Weights of a small mixture-of-experts language model, trained from scratch on English Wikipedia.
Size: 9 layers, width 192, vocabulary 14946.
Training: a variant of SOAP for the experts, 5713 steps.
Below are experts of layer 6 (counted from 0) of a mixture-of-experts language model. Rows are named router (the router's row for the expert), up (a neuron's input weights, with its number), down (a neuron's output weights, with its number) and show model dimensions 0-95. Each number is 128 + 24 x the weight over its row's rms, rounded and kept within 0 to 255. Numbers have three digits each.
Before each expert's rows: a language model's description of what the expert responds to; "raises" lists some tokens whose logits its average output raises strongly, later layers aside. This comes from a sample of Wikipedia text that the model never trained on.

# expert 5
It responds to: Table cell separators
raises: "\n", "\n\n", "====", "]", "| "
router:143162124156136110144146147120110131119096122119131129134110129141133113170141098117122132126110127139123146123100117128145127089134141101142127129130148142129120137124113124144178123147142224167156128124163134113125099129121143098136118106154115120136121181125185145186188124142140122162
up7:099107148144149104125131118129143110119121096144104150139127104163160099135081129145108130146147134124147137095096156109118120149152134124138155122113117123114180086094150157087123119156163151115119107145151134094064113121108189131104097137122107086123144135153110146136152092139113109170
down7:141105105104133144147141130119094100147126145141156131085108133109130119128132117150107148134130116123087104148131127101151138167132141116133107091140095124153155105085133135130094151128173137117191107120135113132119089151125126115091144123133129068141151096139101125139104108096157130113
up8:160112144126187100076155141150122175140124154079126144115126100109116156160126163092156117105106131131167138166120070160128179146108138154156156127119079124103116095129116092151105088130119136094127142078158183126138187058138113113143112124114130088109104116119163133121118168114126093143
down8:136118164130132127107132107114141151093117105119127116138141108144120147139146143107087113106126094122110130156103132180104128106171121127134091140111149142109129143160131118152145109148146113114119113135137120082145115196131150117113106192148137109132118116154107099135111105143140123148
up9:110120122098146105120125122122164137094156128180133155116105151124112113135090158130115095104168102109076111119086125140153190124174110137158148174140115123092146104152126131148132124153114149095152166159138137105105118083131128138108122134126110126124144112135141144149151123166120166130
down9:175149151113116141146149107109126135127161121153150141133140131123089137165068112149117136138090107137120105122111126146098135121085074142124115189124087140161127158138142163109135141117134130114170147087117140102161096089125123122139111092092120124141143128081113136163145116136106112158
up10:123122142112118119119142117110141134140093087099134134127135116170115119114145129139129158082124180100102148091159120114151151152167116094193088122178099134156055144114107147100184132129131113128127126127142121124152115129107089121095116139149119126120115132103167109149164114104122098155
down10:138100130125160123129106119137153138122101142130162101163091131155128118155101127124104091135100149114160134108156145133115100123143150144148117136191135120088131140078129142137150113103140099091125133096094123119150124115126130131047106134125136104142065086129156122136098136140181135133
up11:067128157158080130107129143189120099132094094140138088153142152070126108147143136140123131173130135093124065151154145068113148106124116137129154111133161138105138179108111110106112140131121124184144123098116138155129092105135135148179120153127118114076095166135109120141122129135109096143
down11:093166127124126092099150123136103128058154135110092110132117101133166134143111144097123116141118122106089118142095156144132150122173127175193079110130123127114103131168110132134147127118139137134111144116137135156154140124086140098083144136176148165132125157162133125165142111173111152135
up12:162143073127110128151147099099139117120166159130107159174108135133140122175124146144138118119122077117164122096093141134152110155129110136128111109099131137093113133145123101125086129132159158156087121067131119162151129112132101118107148139135070106144136170060117129130114164163127148128
down12:127114131123160113142120126089128117152167174088113161138091145131179160153174109086130157111155100094147125098133127092153087170185155171132106147151122140134107134127102144156148151133150162153095120104168157151100116098162127134108157116159134147127113137119157129135129104130156127107
up13:121106102148107149078139123136128139129137121161074128113129105122090157099109079068174158092103116122122103139130102146110131135156126151117109160122117139125104101100116138148138110128144117129095147121129165090156148129126116124165151171153114146120107171130084109176167109143162130123
down13:086172161119151096104152106117132109144130145101102165147134110130124123115156140143127111181111118123145134129145094159146109114140120120150164128101101146068148143124113224121129117136141163119080161107123148138127140162159160130102134113164144121138142136108091109137157124107125156100
up14:107066093147086113105147136134114147151136110108152122127114118131094135141115160110131190153180124125123113132132155119103080144126150131113119131152151189149184141095080112174167089114076092135130089112155108128122139149101135122104147137130067125147156178126104083135146119124128113109
down14:067100130136140110149093131151139108143125120132159138150078101140125104140109163125102105161128123122130138105155172148086078110176104152138181107131145143155115157133118134168088098112126121125124125146143133135150136164096078096117135132128135138095107174150115113138149100127164114073
up15:108176107152145087124126106143166120148173119125158178140127130104139130153121131125131135145133114094120110139121133114111112104109099142165121155111128133126113133114134110091134151139101154164090077094119147153139115127120116178093144161130102130152133152162144098168128125098132138162
down15:096135137114134121138125138141117140128147136083113123134087058132106138108131114100161100132130127129132103150111082120100110090110124121093159110114143118149108148106098111121155142112156131146144132118171103125090137153100111142174113139132134117154142126143154146081097134141146099141
up16:104159146125139127135134116153131093130128152151095097138130159107109114113196160131103158140140118117117108186131187157104145148135116142142116089155115128130099115136132105166148123142092173147091098115155116101127133078153146146122147104103169135098095148140137123133128120141109087115
down16:116161118156105091117125154131145123041152136150132119147121109161099115132163121156084116141117165110117131117170145147127176172138100101082126146141142097090122105127127146166176104149137167120135122133178142167147121158132130094110160144148158114131168158111135128201128107145167121161

# expert 41
It responds to: Initial consonant pieces
raises: "ow", "ore", "ut", "yn", "ru", "aps"
router:139158161114148119103101131107120098131154154131133126131124120121142128099131150131132139128125089161093120141138122127153112114139132118135138144123130119116126135127103156150169129115081152117153122099106076126133137174157137124100118122117143139145142141130110156172129110133081093143
up0:126086116146104101138125137109147127139145137062119166150110120112155116107103113114103114150185097070151091104106101140120179158094136147125111156143094124097141109138138149101158130122131127151115108138094130129135138146147105170136132135136113122166163165098150152149186141122137163123
down0:110108099078145141131100163109152154165131189075140109127128078131118073125139118138161098095131111111096126127128127125122136142173112130128100156131160117136123158081111145145131137174118144140107119120166126116132120161105170080106147100137147143160111126094138142172100142134112142137
up1:111113086146127123067200084130130140110086169131171104162135148114140094126135155118145130138126177144099138169058176127137139113120121128143141167159140143111102114130133079123166125096117108141107118124147138134138161109091097131142160154184093140155143106167107132130168146110105127145
down1:135129139108122149125120105087140118155131117135106148168146141112148131119173111092112147126100125142134144084119145143147124116105114119133165118120107094154117137150133136100103179137114140102117117119092103146047152162176136136139114122095112166172145127147132100121085111153170167143
up2:143134150111133118142116149119139134145152115114086132132147120091158109141122105094119135140148166163085158145176102139164097138122176112122139084109145129131169166138131169116111101182153088132156144081100078137157096145154129106122112077136124107146141106153162137135106083128158092110
down2:134117103167108094084127083119113110118119143076147103110132140161115167118113156150167153161096135130125182124109193106174161126151097088142115164134107088134076130123108112137137163127133123092125119154146171136106171100120126141151154150095120131127118160130132156092136157149090128114
up3:103177075135123112142155099113140147144142140142120116088137149129100112151115131151112132143110118116103132117134165121072105132121132131143134094163170133110153112135147114112121119103160111169143105113101180114161115172110139100176117153156101138039136149135115140173105123139099138105
down3:117168112143170124069146120123074099117078145139114131121120145159155154122090129173138094134133130120094169114116102148127103139114080122110165108122128118131174117083099132133108115154170093129158149139081148138164132144144175169135123144136101153067104144135136127151135120161088111156
up4:129144126103107112139132124166147126096156138161166131133160122094110144111129083099134139128112107155171154081118152136127118117113130131148156102128064132136146127167131135104104135121132085145100100171101160145140127153099184122119111059117131138104126141136141144116118169076146120132
down4:123102140102118118160108143139169114151106139116127110166083159108128091145120158082172172145117128123148173118144136124154094122101134127133153101087139112112124143107123071126128054104140123130125101133138116170092165138131091118147153113163114119173089103150100130120122119089122096160
up5:126104073103149125143139125130115124119157147195089098100125160131154105121116085097133101089122103144146131110122136182144119166144117105141143157113128162100122116101159082131142117123095100161147121147066115107119137123181124115125178119133104148095145127167168122148198114171131123127
down5:140107170148142129110115164141120131163139102146152154093155134075147116157149090136083133156114127161154097123127121119105115138168143126141114144113114126084134105133114122134103123077101106127113171110152172118127118084123155114137149103152068118149129135109130090136130157123135158139
up6:115136162162138134124162119150125080118122132123135131176129134127124121130138132108128107154162108121155173103137101125086123121127113146156091166140098142153162142133104153138131138136143166178153144092119111116109135073125094144140119108127140127103163146100129131099097114142093147143
down6:117116155112136126098094163114145063106174103110102111127149145120150130157108154129153103127111149110125124142118139131142119111133125135166137100190084122164106162112117110083161137131090086126128125130139160166105149123105115136142119104164121131161123159160132150112124152101116130142
up7:040084114132155098148114106158104076148142107147118141117126084143162102107122155130158166170140160134112105131108142099177139118135129101116132129146096130095116102123185128095135103168130156126118105168118113136063147141156134139068119150130118093086149131146134144126175140098110133167
down7:091130137125138157155140147088131125152157139119150131128119129108091138140154106134135112125154140093113131117162156087137141167107143137130115078121116137130177085100162145139135121107130110143173091180139162118099110102098069140085128129125107112143131073133089156151141143114143157128
up8:148104117148142095109190134148134139195139171102117147161150101107124138153130114099155128092095140137154116148111073162131147138121123186140123128105100128115132125126117098155104125118118110075131126102124135119148162061162097090147099103116097122100139119114107162126078186122152134152
down8:124149140124146122133179097128166103133115121156128150128162112132101158158143119131120109105106098135111179113119123179098152120141164125132076137118140145106137162145095116174181098130170117130113150138119119111124132181118099109089130153094143124124102145107084120132146135136158143150
up9:139093120099164104060122111134143130097147117135183157081130147154104147196105147107114106110128158112098126138067118140151157129157107136161156178169109149112087105141124148157119138112086131105123142135118114120178126097134119152127130176102119137111115093124122147126139142134089160134
down9:149173117113109126142122100084156143106175137125108162116083055111132140141070111129077125120126095139130108101150120116131113104142103171119122191136122129113169136149154147096118098115127132116169102134104188108107104105130127117132080113108119131110148098090147144139164105111118106132

# expert 35
It responds to: Sentence-final periods
raises: "\n\n", " The", " They", " This", " It", " These"
router:112205133135096128143103113135124133147123127162110147115116117154133136084133110114156132167133116154123140107124139137165120114135105172116122066111164143103124143125124117120163115131083110111170162119162056144115148092151121108126142101150121131144097120231149144112111119112085153098
up15:128169129138132082159107129163135131152181149136144171134150120116112100164107147124118125179137126120104095112140157093178134100120136142135127177111138152100134131143113132116142142097085125147124166137121144156106135127098108121102132193133137125143124096158122159133147139132131129153
down15:101132119108135161135101149109137140133108100135123113123104104160110146114167102136111115123166147123172074111122127151090108132111122103141123110102146104137130089121135158153140127125153099114147144125143091120135138135133138125161119136093108112146118077120115184104099159172125100091
up16:102112120099074089119127164143158124130135140118076117123123132088080113110182127127119130134146131152124108152137121147119108152131135144090152110163083129158098125136138138125211135157096134132105139147138134153131125081148135115114147113081124120146121136137151118152127127149148128122
down16:165127104142130073122163122095130092078102154152142112104131138138099091123138158126110122169159124118120159137135139127151188159130107136075156110135151087070115142171107125130145125191127183110132135110135118151103130137084142102112143129144122105143149124087154112154090124129142095155
up17:139134150120105133097119134120162124170073085107105180100127150138069178075104102126127103127104088129169107062143127134093125138115144112114152151108134117117155140127154154124123138122108109160102141130131191122151137152120169131122151131116116142123142139139114102115135140126120108133
down17:144164128146157129130134123098113131125124144112070098107141126091130107124074157127119135134119109134181131132103112124103155103138136134128144160163126133140145118135091143076142145142147128179129159121162165114137114098113123158146145123140121131118152109156124137175157189124143105137
up18:088133147137129155106073129106103107127066184183132110113123136135115141153114118093133096128122154168128112133144160096137158112131135100120132101113177125127100137125161146147143150130129136124139149117114127155085143089124132121105130112115138141148123152150130135144183111122150118127
down18:144136137184119182101153119120104098130111126101145119114107129150163100133130146124150121136103124101145111046140130098115126127165132114144128141150117148113110181100088139142160109170121163130132140150140141131143105116131154160145122160149137103101110155112113137127162183146120140139
up19:136150137107127137098121073178132186104087111133133124096118138094096109184144132118132096125148129148116094146122140127167191132165141159155148085094108133127113147150091083155168130131129179137082128090101112148135114109137132103139152135126121110160137144168150179153148127113110138101
down19:120143104122151131127108130137145110154110099154153107113127085171100118115114146115131128164136114102084132090171111138147113132133167120087172087150090072151130126087103138135198130113117092110149135130125109119161134122144113129139130116094123122135119144097092143102138117155074146111
up20:145160110118130136135126102119170151189168187117143146118129157151116169120079158145129132163129059133123120136138146149133158099144087116124130092126155089111140120114170106109131117104161116129160142145124124109118120120111125105090149156135126149172121148124095111097114113155145158139
down20:133123137117131146143103122154102104110111103145138107119127136109136101118168146128112136078114127163111135122150105144094100125085137140121115192153125157142123157125103139164116168078122121132106154120130102105119112131118141109117129099116135140120037112114132125134094147123129136106
up21:107117148191141113054156117146108158175099130115117121085153132150100134159117133176130137142119148153148148105148142142063143084139144130144108107119152125150114130130134081137167158131166142099136163125147114155123189111107132091146110118127119156151147120185130164146108143143161120122
down21:110129091098112118134094137139127143114114119145110081161080122162147161143138136112148100096134128185143134141088112120093113095109151119100135151111110112119123081138132124138141128122133085086170130126165119137181140122096131128105134136159150164128108174132145108111117128101129159123
up22:146106094175130110111142100122139143143122143099117142130168139139142134146125139121120144156127088184162120134188106123137128109107125103093132150117146103121135087074146089163165147145105084097158110167106153108070123109117126089130140164126105150149108127113170136154119125170099108148
down22:147139116094097119097125170142128093112140098155095150130100116143166125171092148093104106115134118132125152130098137157156150124099124126103162146105082116103144115115128123107082157134113101155133153082127133144156147127194180152155126117132104148117142105103132098121139141144158100116
up23:148133093093154146131092116155150138158137112135113125105088102106149111122090205113152154126142171126099132158128149127115172122130119108135139115119140141141128089153169124113137136122120137132091135105141125109149154101132093110141125179140110150091110102129161148085146174123083087124
down23:104145141108169093096164102140127120131178133159137111148117066114081151098139152132179156112128133129135121157175117142115126090125123143148170122077134126154129152152121105091173113148151114101115122134125122136109155099139111119113127174127124105177220126122135167112165171149138154128
up24:115116149117098158141135098179141128156144176118106115079121083162072146152151135165141097108141102077143084122138132124131107135092125070148155132143095106128119149080124129104157157148139138123138146145103127128140152103106107188168113135147122120099150159134096114106161086158135165122
down24:087150137169153116133122101109128148114145159096186136147129107124089145098142120162138146141139100132129136171170122120148164110126191134186126110129137105101136156124135086107137124112122133107146111126147122111177145152154123135122142128097122145143173150092138126137162117177149147112